From a checkpoint of a small mixture-of-experts model trained on Wikipedia.
Size: width 384, vocabulary 4096, 88.6M parameters.
Experts: 16 experts in each of 8 layers, a softmax router.
Below are experts of layer 4 (counted from 0) of a mixture-of-experts language model. Rows are named router (the router's row for the expert), up (a neuron's input weights, with its number), down (a neuron's output weights, with its number) and show model dimensions 64-127. Each number is 500 + 25 x the weight over its row's rms, rounded and kept within 0 to 999. Numbers have three digits each.
After each expert's rows: "comes before" lists some tokens at least twice as common just after its tokens as in all text; "comes after" lists some tokens at least twice as common just before its tokens as in all text. This comes from a sample of Wikipedia text that the model never trained on. Tokens count by the router's weight.

# expert 6
router:502512468491486489491516485519483512513451491456481502485520480485559500496537518502502513479502487459474498461532464461441520467469523543505456501477477514555495536523502500514482466536476477
up11:465478440542451518477490518483458489492514498483544508532490529473522475509484521515548532477485498487472487479520502524476521508508506490534487511503495485521498501525519500513558461524480465
down11:515516487504523536510477491500491506540512507523456479515530472524468503494505524473489514467468503530457499529453538505508503523508506542480515489538499506480490463526486534500496508467493485
up12:522517461480475489492530484521487484527474525495521491471520461485503537491522519528486496475545496491483496495508494514489467475478476533497482471468504480536482493537526502461515499515476500
down12:540506506510436482480500518510498471531544511497497520542520480514495477502506473511495555527476537477520485496507513534528495530534497543439478523467459508442473507499495460488484484503471492
up13:550553482516501507481458478489493534474493525459471485554477492481487499545550543506503517518499476488507542502479482487496543477507495496494492475505460510496475479472451567512528511515507517
down13:531519467486487486477529514483534451512500506533508503528513534448483521533529471495522517523481467511488488489540536502480488445535465486451497504466496475497503458540498476502486490535473539
up14:482489486484509458514509501474505488489489454473497478535506510501542525539480461507510531448504501489468536483476496528527461504479510519524490511480483475538543504507496466510530448528482471
down14:500496492514467457519493464492485552479513490472467520510470510491504517495495497531542522521512507506469522539468483510481501498541488494509469522510527505528520485483453478517539483520489516
up15:524520442474558522508538512529489520525513521555522515528487510503549515533504492520472562508509469520522492481499517512505537511552483502548511473532493550495461509498505497492492486492525553
down15:460483508503527491478492482517507530488484475490514563510478501506443516479481493528519495520482535493444495494496489500496551491499481521520497491499509474507539482483456503447451488521466495
up16:462530510494501468529505509484515473488432505490519575521515470477523558487546472482478495493514517484504530515491446490478486517442473496494467473486512484529497473486464499515489485488514497
down16:491471476511486482534509525489500506506495514515535523548489455523487500465513465488483546483479520497469456474531486499499489475530495474522487509575538507506514486508539497480530481517468476
up17:480516437497518498478484496499518504504516486494486515476492511469493494524502521519480491474493480551488488491497515508505497476484502490502523565493456473521515480529540516474470487459497444
down17:468515533494518534512451468513453528529483511515498489445531483487470481512506508462490469499497524464476519517477486475485486513526502471507511480486493486537522497469504506499501502484508520
up18:493472528481458519480493493493518497509520521533464473514519547493489492521525517486517476485477467545493508514517471500506556472526499526507527523516484447473501523498484505501464447473475470
down18:540456485511542504541538486469496502508469494477500496532438533498490527515497514483486496505514509507502477491483488513518506483515521507512487499563513474466520516544494577492474447446502536
up19:516514476462478526470514513503481518459500490480510505496502514475500455500489475456485502502508481480494502495527442472484512480475549516519466555499488508503503516495498465542497488476522523
down19:436520503504502514515517486523494504511533504440505483524490495473465487513546468459511530475527509456487486523517540493513483521450452564493474519477467487491471497503509475445498550484476525
up20:499486564479515495463511493489472474499498487489473495507489497486482509508475506500504434519462507434472469492513489487545493508503505525479473489448455484502481487516519501488514466445461491
down20:488495521537477500501553472518473526473476526466482497461512488485467525518498492514527478519484485526490478498489491533504532520493480523502516510482458487493488498483518534458522499512508478
up21:509515483541464474538521452502468501487525501460518477542529508508480503528502544497529515490487441490508494514515522481501512490539502479520472519499430488516479521554514493539480460502493471
down21:502484480504512480486511532529504533539475537488543503540551465489483515516506493426537540490543493467500505509466477461540512463497511507475515494528478496520508494534491503512523484546536469
up22:549493550517498489458477487531485524511510488509457479486469480508494495493478473497500509541499420469464493502535494456493520452500522546473499461480457490518506499507503486489509449490484467
down22:495479485432512475476478503560541515500508520506514470445499533494532514492515527506463533494526472484520526490520514509524487486446502514533507516489476466528520530465550467510485498505483478
up23:464475501466471457482455512513503546491440488484525484526462500462490495462505532453547519512495472451511502485495495515468496437540546545484523511465504486513479551503457508518539462495513488
down23:512499494499486510485504489455465501516517533473491503529469526470439528464494514467504528521505537479504465497474501546527472498499492504542563461493496491493464486466507561496542479401492535
up24:542559475499488455526523500569452467523481524485480488488488509487489468468520530547446487479502529512479494512532503506470518535511476475523518504482518469471461484541531529519470524482499525
down24:438478521537514511497541488475535461482489486511561486478517530452538476481449484545510472511439528494480498509546515481472507480489506493518499513518490480486514486463521485518536513503514449
up25:458495449508484497499541450500468501486514515518523479546508464486542555566468521484495506519456465499507462514501506503533540526488502490473454507490499520475488487518475499533539516518496499
down25:546497522501536489508547485472517496508473536536527493482546509442511521518486433494536468541523516496483495479534473523542488506493521551489472520499515486504492509486481517477509527487486507
up26:502451464464519488495537486481532536529488510486495494460506476485476497487540540485510520478509550511512489491481482464463438510482490474475504561542510508490513480504529527508544477488491507
down26:521487490534494543486479482478511464508528477519489514525458448476499473526482480489474521490494469472480462473538510520504474484444504528535509512469509525526455470528504528500552497467505488
up27:494498500493517445474482535498500545495505540523491498498538455497506450483524529500562538469511476470500494475498435485506483507504515505494524508521522486531490538487519522504522527535511485
down27:514516511524506547540488438500488422485530524484532477520461509517512513502538476476458529533467574498498473497499491492537522494448515485464526482520506495466471468546492495529465494510534513
up28:518511551483476506507521502521551495517483517480517515514509517458553511518511487451452500498485521490499532541522523474458518490499513529490477471519487537493452487450507514507531521500472533
down28:467517487494512500501516565453494502515509510501485533547471528475527510498518472537437452477471529487527511529509500465474459541481514507551518477514518504496483527440447521526507515491462504
up29:471480505487493504500494501498509489465436548482532482483497491504489478523507518492533495504466492519515525517467508511477463490457487457521474467479487461475477498511540515493456486474481503
down29:520490515496534527539536563516524493455514529459544479544507480466456491518483520476513468530481509495505489509506499501580471462505525549512510445508516536477480484483538501528470546490525526
comes before: " |", "0", "8", "6", "9", ".8"
comes after: " |", " 0", " 1", " (", "|", "\\"

# expert 3
router:503530463510494487492514506511465526492466472484487518489554472495539492487558537509483521477520480458476491457537472500467525463476536527517473477493481510576503526496509511518468456513476511
up11:463497469468527505482497463445493490487518499528483530514492506464490508493492540495470486530495515506507523500481499512510505531471519506469507486469552543479536516472541439499512499497494518
down11:526448569513477494494500461495519511535492525530506514569483480484522528476472511529523490528475463498496525517471500519534505487499511527469535463522493506515532471521531514502504536531513471
up12:507443438503510502534480546505472500525432525497457480530552473534511488498526523501444500508500505493510484456486510510501532501511487504487437502480473522499441569507472506479522502488473467
down12:527487479487487509518498572507520527507519521475532484493471535492493507500515471521498497526535467526541479506520525469494500488485480434513483483484487492490454496503492505497500531536500510
up13:544483531551443540482524532506482477533499506525515476532495484474499501492543526519491498488512477498532550433524507495486478494534480493476496499506531553507479516528499508474486496526530543
down13:486500461466532523570542519498527510484487517504507474497527470499506460479476506520528531495552460538511488480474507483549494520503534505520498467496546493454485460506502479504486541461506469
up14:463508514473461517451492521496513517512431462480475502532495470519507449520513548516468472517470530526498510487533469537467535524500489515504505517487493535503530516485505486467495520519524513
down14:486497497491486492525512498495459510553493514506526543476485527485483486544498523501502438507500525528564527515527461474536505515502491504494455528503481518514521524463491493551465503513513501
up15:481471478527502474466539493486461534540498505496517535547458500511494526465502484475521497486451483529485508460489516523510474439514516505534501496486453544519465495514521488456484487466503493
down15:503506490529507517461532519432479517533488458473481486507528496483519497503469513465488485503505481496458491466489489509550461540467480521538514475473430553484475525491544495467498530468482509
up16:512483495487503453487505513485477520493517490483439540508488466497480470476511465531519491522543503498527464479501506492487505511513533482518505537453509517506539538485563536513511514485490549
down16:526479491430495482530500542534493511452465528504519490506529505466533501490515507526493470527546524502496539475481477482520510523523487501504456468510532473501513529454527484482525544513462501
up17:470476521500504529481443453477530465459506462471490492496540484521496504474491516499468509496453544497469491483488513522508461486514524482498527517512559555512581528468497472497567496548476535
down17:457480508461487472508429492478498498509505465504537552493512509498509526462424498470493521493464508511472527511477480509521524480524507472517515524490475466502502496474495468540506516528526480
up18:568538504505498501580509509502509500493535503533488467484519506483506495533480533500479522498487514526514513490457480486484523482544468519523499505476457489517511534470480499474547446490523481
down18:458528540492499486471483522531505490533528487524502521507499489510455505519473470514493455497512540478536519535512505534466452496508509492476527470476465493495479527480514526560506499513509517
up19:517478480499494525458508523503472518524492487482485482456497475510473526477511506535525552509520478504498510477457519502484533498491513473532493479479496488540545508507489478504486523487501504
down19:500488464499524536467484574493536507515511457456462469468498514515520527516462467515518482517516511472516475501489487469509518498518518468506528505471506553487501487482549501522524533481504522
up20:513522515485517500471498530502541503512477523506485489482523482519549533522506502514491504481508503511522459510483488502526479517492500513444498497466496501490536504494478456505477511467480498
down20:474457509492516540510529513454505519507501510492487498462545456479481495491466496505510491482498510505526542557472456449499527501489464537497538535511563532475530493521519456487488457524500486
up21:511521518493554494477508498488515555502463493520521542475507522507521534506534522541457468479498526509537482468537537509450501531529464503517487486524468527545486474530534532530523497514494451
down21:452522482522524511532530471517469498495522513503499484494495465538469499496545502459538502504515505535488475487522493477491503496497536468531503507459516496508484496483461468530513491503533484
up22:460535479525498518508547518505515494540505516483456566488541514512532482491529507525508511503498543506517504506542482527486475477493509486517517424528471511496479528494488488442482513490483505
down22:488542514500544450504504541529490480480516495517514496515506527508491515499514504466560479501497511549459515525526498522508507515525464473486514518456515496530487448540515464443497478517529497
up23:508440492552504500513549509478495483485490486531517504539462505490508482525480486493476501485509472486472482464516534524491497475493459499532474498504478475497483494484508494475481515511499497
down23:491506505505502513482558478459528510464503484532424499488507504465446529509527481521521505546513508509487529525502495466511486512512535470534512504543508471489473515499485512493476506487446529
up24:502493515463487470562522547490528505507510463472449466466465517525476500461535503474507455491505451463501488510493506471532551462454485504532479477480491504512556562482513554526481488524537492
down24:511490490490502525529494485457529480528498552505526479495479494488474492516543537522500517505500498497492486533512530496492518529519540499493525493508548508487491500532528478481515521497477498
up25:507522510449492447491488486516473490479508488512488495500512515513497488521536506529523533486532487492509528468447438472468478429553480499530500505463454466478492547522445497523543468498514542
down25:525470515530462500464504450496488452523525472473496515534523477481494481522514518442514449530482485511484514532526476501506515495528529518480493475525507506512483504494490510466513453489493481
up26:471535483476502465477485535484482505526501475517489510536489528513480521509504536545513483492457476466531454454495521462503498474483496493484490466499493540494503500554500496495495494464482510
down26:495515472498530488446506507477499525543503513507508525527499486505500476516544522484492472483489524473503509486525478486498466502507464500470492504505518481476520478522447471484484478505495491
up27:496510492495479508541507473520506523512532481482508512510517524497468525504490473506488523524483477510497411475521477500479541467493520487513496482516518536474545477483502492502492474517485493
down27:524485416516468543520473521502541486537486528478524538507458522492435552513524454498496538519491493498487504495516505536504520501489493471492484473498536477498471502498515516488488478503490496
up28:506519451512452516459466459486490496511503489508449548474481504482519494478465514438489537418489493475495471503515491481519490494478523475473458497466476439487512507502540463517556502497467502
down28:490425521470531515487529476536534489533463507488485530465469513497468510519515455481483504515507511491499516502482497507516530510460506536502516499526492462486486472497488485487532530474492506
up29:511492538514528496493482520485479500492511497463496503524500507517528467467521505513499498509525473541508503511495472508506519444505483517480517526519538470516488530451525516497540494509533521
down29:590514522506477541529511471507507510463543492505473494542494491480495458492452514530471505473485539548510480553541474488495508518485482553498478475469457508521507524480516490517531492492512462
comes before: "ed", " to", " by", " in", " as", "ated"
comes after: " was", " is", " were", " be", " are", " been"

# expert 15
router:505489496476478467525531473519455519506479478466502509510543484481536473485521514518513497470492476463489504501539463451454527476519522521534484489491491505514498546497491498490480472532489506
up21:543454514484477459465473493511480505501515469487555520462504488468472521458493527490535518454493467488499471485469519516481525463531483498540484526473494455476525471459480512509544475514473494
down21:501488505508496528507466542460469504516476455479488472489464542493508512514525515505539506474540501522513490561471514494491506521505519513487545495487459506492503499465479477521500482486444508
up22:486476463497525523534552501489513535478467460492497507484494495526519473494501475516496494501508522497504516488548497473451482475495598488511537484494514498487542506489539501498524479518449506
down22:487494492441548501471544527542507475500560524480484499495500466542521495532479538532480453542517506512489496519547554473470527499464532552483506500486493450514501464531502489465505499476487518
up23:515467515484477533535494479509470474476519474469488513520535489542527455509491457424518494471507471490509545498485516467519502466495450506533447531509532477520473475495505503504523481525499517
down23:534488466519454531462526500497507471492515521496484523505516485497490488507500507456514494492502491527517501487528528514513492534456474534520551487506510509498486525488540495485514540510526471
up24:490517495496461512541542465490490506527560521494524539502499503542471496481511494516506519533504498519478508510521469472500516524482455512501454483496459491484520491538508502494491526501499432
down24:480518513500481529511533452495518496470525524492488498533513474508487537524541471540498482495477508510509520512474498476508485555517479521515471525507493503519492504539526529527461503537480498
up25:515513514496427513502514478534479510482464493522522507516483503495504515457493499484543519440472503524481511494525499476489486467523499512548511515504508503532528489479507456534510492502584515
down25:521493474446477503472453472474456476513470481482501538553487536524495514454500484474542515495547481479469527525511515496547499527480475481517518506439506487491510498506446504516511492501459477
up26:516548505460503457495474525465478521536525446489474510502478501520479486474509507509453500501479513520514467530544503502489499493496521480492531510517533473533539511452509555489482510467511541
down26:459496504506489510499493518537500495518504488460519479454509444534472482487522540470546498501467526485471491473497468504474485530500477511468518502474466499553485488491548522556512457549519533
up27:493504490506491514464451526489509508490487439513483463530521491489479463498474523512529501486515457512487480491547471461505495468454518502507519521530483509504505553508501485485506527485525534
down27:484506501514522489494506493467466517478522538455510520473513512514526540495478499481518523461486521500526476471498499511547488506523507446506452539519506524492490508480469486518522494535528467
up28:508503473510500476529534490542535468468503512498465485497518517445511491507512499514533518446498506479515490496521474509455461513517524479507539481544511496477524507503516504485512465494495528
down28:520536533478503509520543482504536437507516526469521514511520513486490532465481484515442519492472466478504467568506525534479511500487535478477505537493489531480502524517492461522527501463505503
up29:484490455495547520498497533553475533502502485503562533482495502548462488504503529528486497459496539487518522529476518517492532499517489482543515519505504451486482517527524531485464505485499500
down29:480478506541515500495526487524504526492490555540500485505462502487490509516501534514496481509502483455495483504532494467482459484456520552508521482502568463495511484535501497479508543462494504
up30:521547494498443513526505558513470459525499494484529501506457515449502497513486502536529491499546524506460527521529503511448530501469496508505505495506444539495477521517516504479505445489509499
down30:496501529485532502502484503506520538511446533478523492455504516502525474447474445516486530499478498474493518495521447506499490540471454486496499500540512541475519499486475478490464504455495514
up31:487493462476526494491480529488540519484482471486513541476547514534546482489500471526504545519480491488512491545477515472494534459514498468511457502481500523508521510498495531507506477471512525
down31:519541498499480503511486491517539488525512523479523532542492543498512484518514483469514532492495478481499514522492490564508543502553475472468465526539510514530489478523491538498459531487549479
up32:493459499500533479489531516508507478563485476537484480537524489464521504518492508530503457528473540506504485499527475477494562538484535482462496488488515484476516493536479476497508507515456460
down32:494523527505504475475514508507497481501526536507490493478502451498512497494480518472501520495544528515492542521534457469507491499477486515457471453484496484511514540563483482456461568509476502
up33:486530508495477477526492508484518525516499495472498515520504506469481508504536473543506481516490471499465529442487444503489563564467497492531502497499495490482529485482532481512483541517486510
down33:520505500461512472515482484480521497498496497523517526503483491442491493497534490522503516496494509525479471561486488466501479483507484478523515492514505523484501499470561489499465480530527483
up34:486474504466491477517505509508528475497500467465544494530522489498531473516486507445421513496510486486538497479519497496470509504509499494514507516492538494510457554532486509504469503533532509
down34:513532522511484501525501512480502539511467515539483504533503534472500540534514517524512481547519485477518516499449518511485500504493492515536510529522506524476528471504527457474489507472544467
up35:494509513497469527488485487562529479522496501466541495491471518536535505537484516506475475470488563497442519499500497504473503504499485498464497487512468458512465494481467518492488521473441506
down35:471568461498486480480474483481528497471498544484497506471513453468458488512542475499507502484526527489514525512484500509531468536503477504463483492578514537512507491481460529489527488479566511
up36:474469506484548529532510504518522539452539483473461463505548472510528552477490509523490527506489522476496498499544474521489466489495512482513521504499517488549495515536491485498472502524494492
down36:479508549486468531525482502488506511549483511480514504499530465485496510512500506462492541483430528504495503503508469468490497473510498515529444524514522490482524471465484471519486520506459489
up37:507500463525484484497539524480459511503498471512548515498516492495486483495509473440533503497470477541498472466503514492513532492549502558443459480568474461498497520501569472476487564476488462
down37:497506435536498465472488489500516537472515507509519510480495490507496496509517540463517471509518497561525525536487539519502488497590500482479491469542490512488472492519442520501495494504489468
up38:512500542560502519477469515510484484449515506524503503493561472477517499507485475529481503509464474453522449505495493521526509500493523489475537507487534511470517492476500502522516505511493507
down38:522518537538547531530505433479470473493490554482483497516519480572509487499495477481490528480511482551491486521430518525514531481499502491533494519508485542525495483537502513482491536505483531
up39:501529476518518552450489514517430493483495523507539488490462497487514466516495490483536471490489506489522454506509524493483525514481492503527482473449483505490493508524441490520541486546532486
down39:535498511487515481506478461492519457540477507561519521568464491478505487472469548547451504505518482484474477479490514503504546513474526513513500492526540448535474530504492445487508469501514538
comes before: " |", ";", ":", "|", " ", "ers"
comes after: " |", " P", "|", " R", " p", " C"

# expert 7
router:503535482501483482488501487534472500492473495457483513488537478491537489473558532501485507475506496485469486467543472448459526489460514527518448482486498521544500526500511505511476461534510501
up21:474532540531508474515540506504538519505528520485489511451469504488518494452528510494537489500491498534446515520532454511442524510475466498519492485497531438498474482514498494506531474482510445
down21:506499477498503511479487497472465539514510481480510579487509529507496468482533528478496539517491493498502499496507494533488492539495493482483513552510492549556483476486505507478517517502514472
up22:481493511500501482515563492511507516495476496525529487536506516510506506498490459509513561499512444488520491483500520516537485510511496525480529513500488509488499499490462535506441477506455524
down22:498517504493509532454489433505485480471513474466503506499482500479502493505489476477461447498485504517484490480577465499477517472525484508495496453496528459533472447496538490498487483544475470
up23:468502493493482474504495496497474513479493507510476482498529492523511503478516515443510481525528492478498541468566473481482519500475496492518526533502513483473516563435480497515483497523454525
down23:469481527494519512478523476488498513514542478466494488506514510485455500516488489534527492520489472462490529471445493506502501474510503456486477468489479500496520506492511499482461438493498533
up24:512474491505498452512505494520454516494463485487494490493551485514539514449514519543468474444496478455500434512523482497497505477510530531535508483487469519528510541520493488518504468505440519
down24:473526480506476518507460488526528484523480515543503500497510457519488478476520534489513494493466522535477525551517481481524515480484524515488536524459486470463517489529522494452506475552456517
up25:469543521513526503480523526516498463460462499536489493470543476496505543457513487492498534465510450494521478473501507470484525475493487532475484485498523495466501497558503476551468523460483467
down25:478463486491527491525528536491533532468505486456524549540456468501476498471580533469503469471466511498505474487510498502499465514497467528513492492522440500519462504486480491562526510506511449
up26:477496487480519531451514478510466500486480514492521483538526534477483490502541511494467545485474487541498496516490476470475497490471498516502466457524491459484482477542511435518473511510514492
down26:451479506496493483486466500532479494482519480466544519456529497483496516479515460477492546515474494502521517531437537468478501479536482485496498515503515478507508505481485491572499525518548501
up27:466492530501532507495506508502479522524461488481471502515556471474487500509492468526515557473472439529533498463500480472496518512481551561488480474519485482513466502523492471504472502494479503
down27:454500525513525486470453513486474487554526500479505528453522517495479508488494499498551512509512493476487521527472502516493490479435527486499510505492472517476514497507494542544492527484517496
up28:522513474543459522547478505529517459517501447486482552482498485509488525465512500536500491465493542479466522472554494536521503454473536507518504498487486517533490536500545493498445473479510466
down28:469515526490522520539496513511493500504509465505482534516509507523476477505532507515465501524510493487490519475496501508468485474497451485492520456522489514474471492508521487521490553481503497
up29:460536566499521531523533523492481550475485483533497531531510457464519515528548494494489504462488507497508496475525488497465503518501494511476481497504519581533485499452508519474483470473480518
down29:492507496462533541537480502504502516523523490458487465513496472515512534466559474494496476486491506514499537466464466511524484504498515511521513495502534481517541476530486499455488510528492463
up30:507490517523488477503503495545469480393492498519503474527505490471537525501519464524485505477457548509519463484539527460516545502503514546476459501453509499540492507524505514502477488490515516
down30:495467530475498462486496515517497548491516505463532493508474483467545524494508506507483512485451466534499494519491524483488477481490488511500495511486549489503499463540500464521477491503506512
up31:503511480477512531516492479488519530534508475482529491515499496535499476445499483473508488528459489489462489475543456538461511480497474509545489463519521452486478511528491558489504476498516459
down31:521500507499510539489480521529481511547501521476465490494512571527510511517493497499462496517491497511468473477520481483466484483456491470542477549519567506518496488474519530511511522479521512
up32:497498485492523496475500520498492465511487496504461499491502441504504466441509496501480473524523513474509503482504465506541515522528502523521546479500508520472507519488449515501520510491496469
down32:482502463478519563507515480523492506476554509489477513533471487477552476507511514496466453485487527496506478504498506506502513524515520511504520559480473506507503487521496478491565513478548495
up33:501511519527517500507504490504506508501472505499488496541530517544482497451557467458474536528451506519512479519483506453508498492452496468498493501517495480476530487513515509542456487525517455
down33:487500541490518525503533523500466491518494527553542478547484491440514504483490484459477502534513494513505487497455481494485531507516497523518544500477494448516480504531512474489482462522521483
up34:502490489543491499488477503517465466475524512507450505487502487472539503495506517471508565487533498541498525494488491551486519477472475528498526527473495455526551497472436474511484511506490506
down34:517512459450485543501446486465491507533511490492518508515521501524545510486521486523477498486489504480459502478501495530509543473489526464464477517477535451496488518504513514513489520506510511
up35:470525513510421552457497494513514490497504498530521510467517469533538506440529522504498506474473500501529504516568486516472507514511471509528513458474515510539491470457557504471518454531519491
down35:573491459470505538506499477510557488481496495545522513488481538487513496520477506460523539548497501530527516500519494504463435473534488477446517507505505505503492489529513505525547525493518537
up36:488491479533513519483495446520423511454526519518530496490480457523506483497535529508499489481495498534507482506450489489480497486449485529496520515514532486522490463525486491497469501555512519
down36:508486515506482570556464481504555504465486467526501491504471483475472501493483494439502500479546528476521523507481517492527499472486523516471534495495491542534509514491485469501491529461530501
up37:444512493454501492486500480539522470436505518540506540494501513506490505488562477517484502479482488517453491519474503485531535492533471500516542522466527543501552535458509510476495505520507491
down37:507467471461507483473510490506498504531487521499482482540505482461495521534536470500531520487467519526518496459520491546501511538445515494512459539484490519521464483502530457486496493470507480
up38:524528525539569505497517495541445513510473507511478500506541493523521513481491468472470512506502553480548510470547526507511512479522489548466452459513542523526452481481449535500507509505547514
down38:476455493515473483539527515487467518502486535488492506535511507483496540528507525490479470478486545499524475535510521547484503533454455516456519484488463512489475474494540484523492529550548526
up39:514527521511559467507481502576498543537545528444484535479483505524461481454490531509527541503473476505479492530488504527499505517440486471477525479520514443497510501469475524489504513501526479
down39:552513491494509496478508515508486485493498502460513516525497486482483495495479473481499531514524510573492492543492506485504471524454479510520532525489507476547443483518526458488542485506514489
comes before: " of", "\n", " The", ".", " In", " He"
comes after: " the", " The", "The", " on", " United", " cent"

# expert 8
router:502520476505491489501518492537491500479472507442496509491530488489537485503562516490493505502496506496488500476533441475490522474490553533511467472485475510541489549481493510507470452542502496
up21:511532487540533515498488489512500534517493507496529466479523490463511471490529517510500474483449472480541492463552514492503524475551541511494506509505523529494514545510486500482504473498538498
down21:532503519517509494505491521487514510477499523517466513528513521474503503485478515491504518544515471497513505515497486483495443505486517497486538506444525519503498497586533495519515494518531500
up22:511491457528459511443492533524486546491457521479516510493546487536499514506543494489508516503511505482534492470504477511529501458501501518516516523504460488555504512480553514548505474489527509
down22:527482516534501492484538449508479440527486547505498479510450505488488467471518497482518489503550506525479488467482520484502467466498510440505465470509492505530524523497455501541503483506501474
up23:532481506509449518518498514520507508508486512497481478476507525509509506480484480452461517476477506515481465501534498453498540492528519500573431527515494491477476487496443474492512530527455510
down23:513513476522538504469532470498478488522539490518484468539516556503500534500537449523492502480490483507506514467477534474523500483539462477510486551493509506493474503517513500546472538480503537
up24:466532490460465496515531492513439511461502507463487502482543516482524487487501509514504500463486475504505493510542519474509525479543586500510520526463511489504502485535532528535498485533520490
down24:512483477531509504496518488504485507482511494482499482515534473484440529517473508496467449480517518528507505508508479535469539476489501512493552518508499509552488512489483463509514493485519476
up25:468511484481499446504521492526506490478515485460511502526499510482499505479517499515478461505507494500528459501514521499486510527489516518523456444495456509486456550515560507520533464469516513
down25:542499467534510518500516523501485520505474534463480524510479523512516432500499438491470510506502467495455497517531466526489463496529515521476515523512495488495527483507480475488510511465462520
up26:454517535460502478522472523469507549469499498491471495536494507550501540531515519504491501523538500500513511498494502486503515478527491490547481522486537496501503525492552527490488485521494502
down26:497500507473532549505508519492535487545478512511496459502487484485495492492498504448525522512484460533545529508460562501537468455493488520474537476503497456485488484463533496477549527515538515
up27:519518483496486512498491465517495511518472512498483504448531481460511487479495519541428514482516506443551510527513506503446532487499492520502488478525520527503481528516501477500471509471506503
down27:482523494504488494507504529522483490498562516513510518492441475504504540484494559487542530488500442514510534549445509511527481554492534511469495541483520461534510486490494514494461482495531526
up28:464510502505537481479499525535501494476459517492497486469506510493486478486494527474456503504503526483501512488495476534480479505506532523477523491456542519537449521501536531468487520514474529
down28:492521498509489441482506539523532504485542540507516460498500526506489526514527458504542516501525441505540507499502491511491482508462480496509449503526478469534515519488510487480524542483508510
up29:486507497521492507479511528531490497493507529524512543522511508495494537515531476523482471508472482490483459500482502518501483483515528488492490515486523488538512491544517530566451472520521510
down29:523532475470516518482520512513498489509544546559478546515512516499516503536499504527481547532500504500528520496465510494488528565447453469525488488486504502466443518504453500526497471531491492
up30:528493497478552515490521495505505473471526490518504498472481452485487549494478497486493473460468467481493494487504489456486526455511524543500524438495478484573502481488478478507492507489490516
down30:483554500495492493496482482486510515521480513520465450503550513493514471506481507524532495480518488513508463514519534503499469503496523532506528473475492530453469495512506524487504515455518467
up31:535477508534497502491532534485503459497483478481500497462510491524531510508508509503468537494517516501470487469490473421493498502531524500514532540488489523501493509516505496483483504512488549
down31:501483456526524527513525506470475492520450533473504533495481509504527509510473539488498427513521505518467471476532489473508457490521514555470499519498528518499437490540475458488494528511534505
up32:548521498490488507466491501490488467504507509472510518508516498461490527495513517487501513480526461481495483478479443511524520516479472487459514528515496490484481517483447484479444472487500482
down32:493519514464462497532534488514459502534479500486481517481478427481533464507522491496487490453463483482514531542506539446499472539490482447463528522519518476498493466528464505514446492519435498
up33:504516515515461471489521488518502521529512538480501468466555515488523498521520486505491471511495480494507478495533465464490542541499474465471471517496527515499482483559468523483502481476500505
down33:492504519500523512493515491467509513501479498501526502494446534510507456499477474492493507524501529538539481499507523449485486476470519523450531449524510499461465482527474527505484495477491467
up34:488535526486507485500475518554475516503506482511495543461503522526500512523504525530498509493496488501516486508479494487463497479485478505483524528498460520518554496497514503474495463516510452
down34:450507513473485477521491461501497500462499494502516536507535508516468488514504475576497441457502489469453508462523515491448517536511492464479462514467495494486487529489452498483498497472491525
up35:495530474486531533504517508509502489447489452518488505482478503463476526508531497525514523513545496495522470493504512486513536506496556481482507479527504513466489480469471466527488455473487551
down35:446453532462443460505482494498497531499522499476506499514488503494494538506429496542506476447514469485511505500474501495510490495490448546484500492531564549498528528531493443478501512526484506
up36:501538503516503475467533498512481530472460524471535537521538505526504505516500513466491537509528495517462514496474504527487510466486493470487504517492506523467478525466495514494506500532552516
down36:515555477509496543498462511546452485515471505516507493466512481496489488518501501456532490534448489547485525513526524468513520478522455492471447495500500486499482497489547530482548509478524504
up37:492546462465499449477497540494465552522536495498507549515492519508505506545503487500486472513519502529477477506501477517470502488503535510493431513497531501492484512505555533485499505489531519
down37:480462486553544461518512471504482507503506493436520505456462493495483501449505485551521482479559486517479461517484511444489505523520501528540571526507506503455470515515497517511522485477524477
up38:514472503485453481496467469539528503492523495509469500510497521530475526526475517523483487521516472494485500502483484504478526456502508511540526492505496512527561489501548513468518502458466527
down38:514530438509502526535522484481483514521522466507486487490524487507493497462479489504470500504511524494503471497475545505531505484497569458497513582518505506488512505516555476530490534505495500
up39:493513519502487506499501420543473476480498547508506530483475458474534505487489510489516513507501461526505507528532494549486525495513514488491502486514516464503528517491537467503487521520522478
down39:534508510532479503491466508469483476476501520505461517487492525484508482498488472526467509503464563504521495510525519477523486496490492459538502514525463475503510559452487523520494476474479517
comes before: "-", "\n", ":", "=", " •", " /"
comes after: "-", "\n", ":", "°", "S", " •"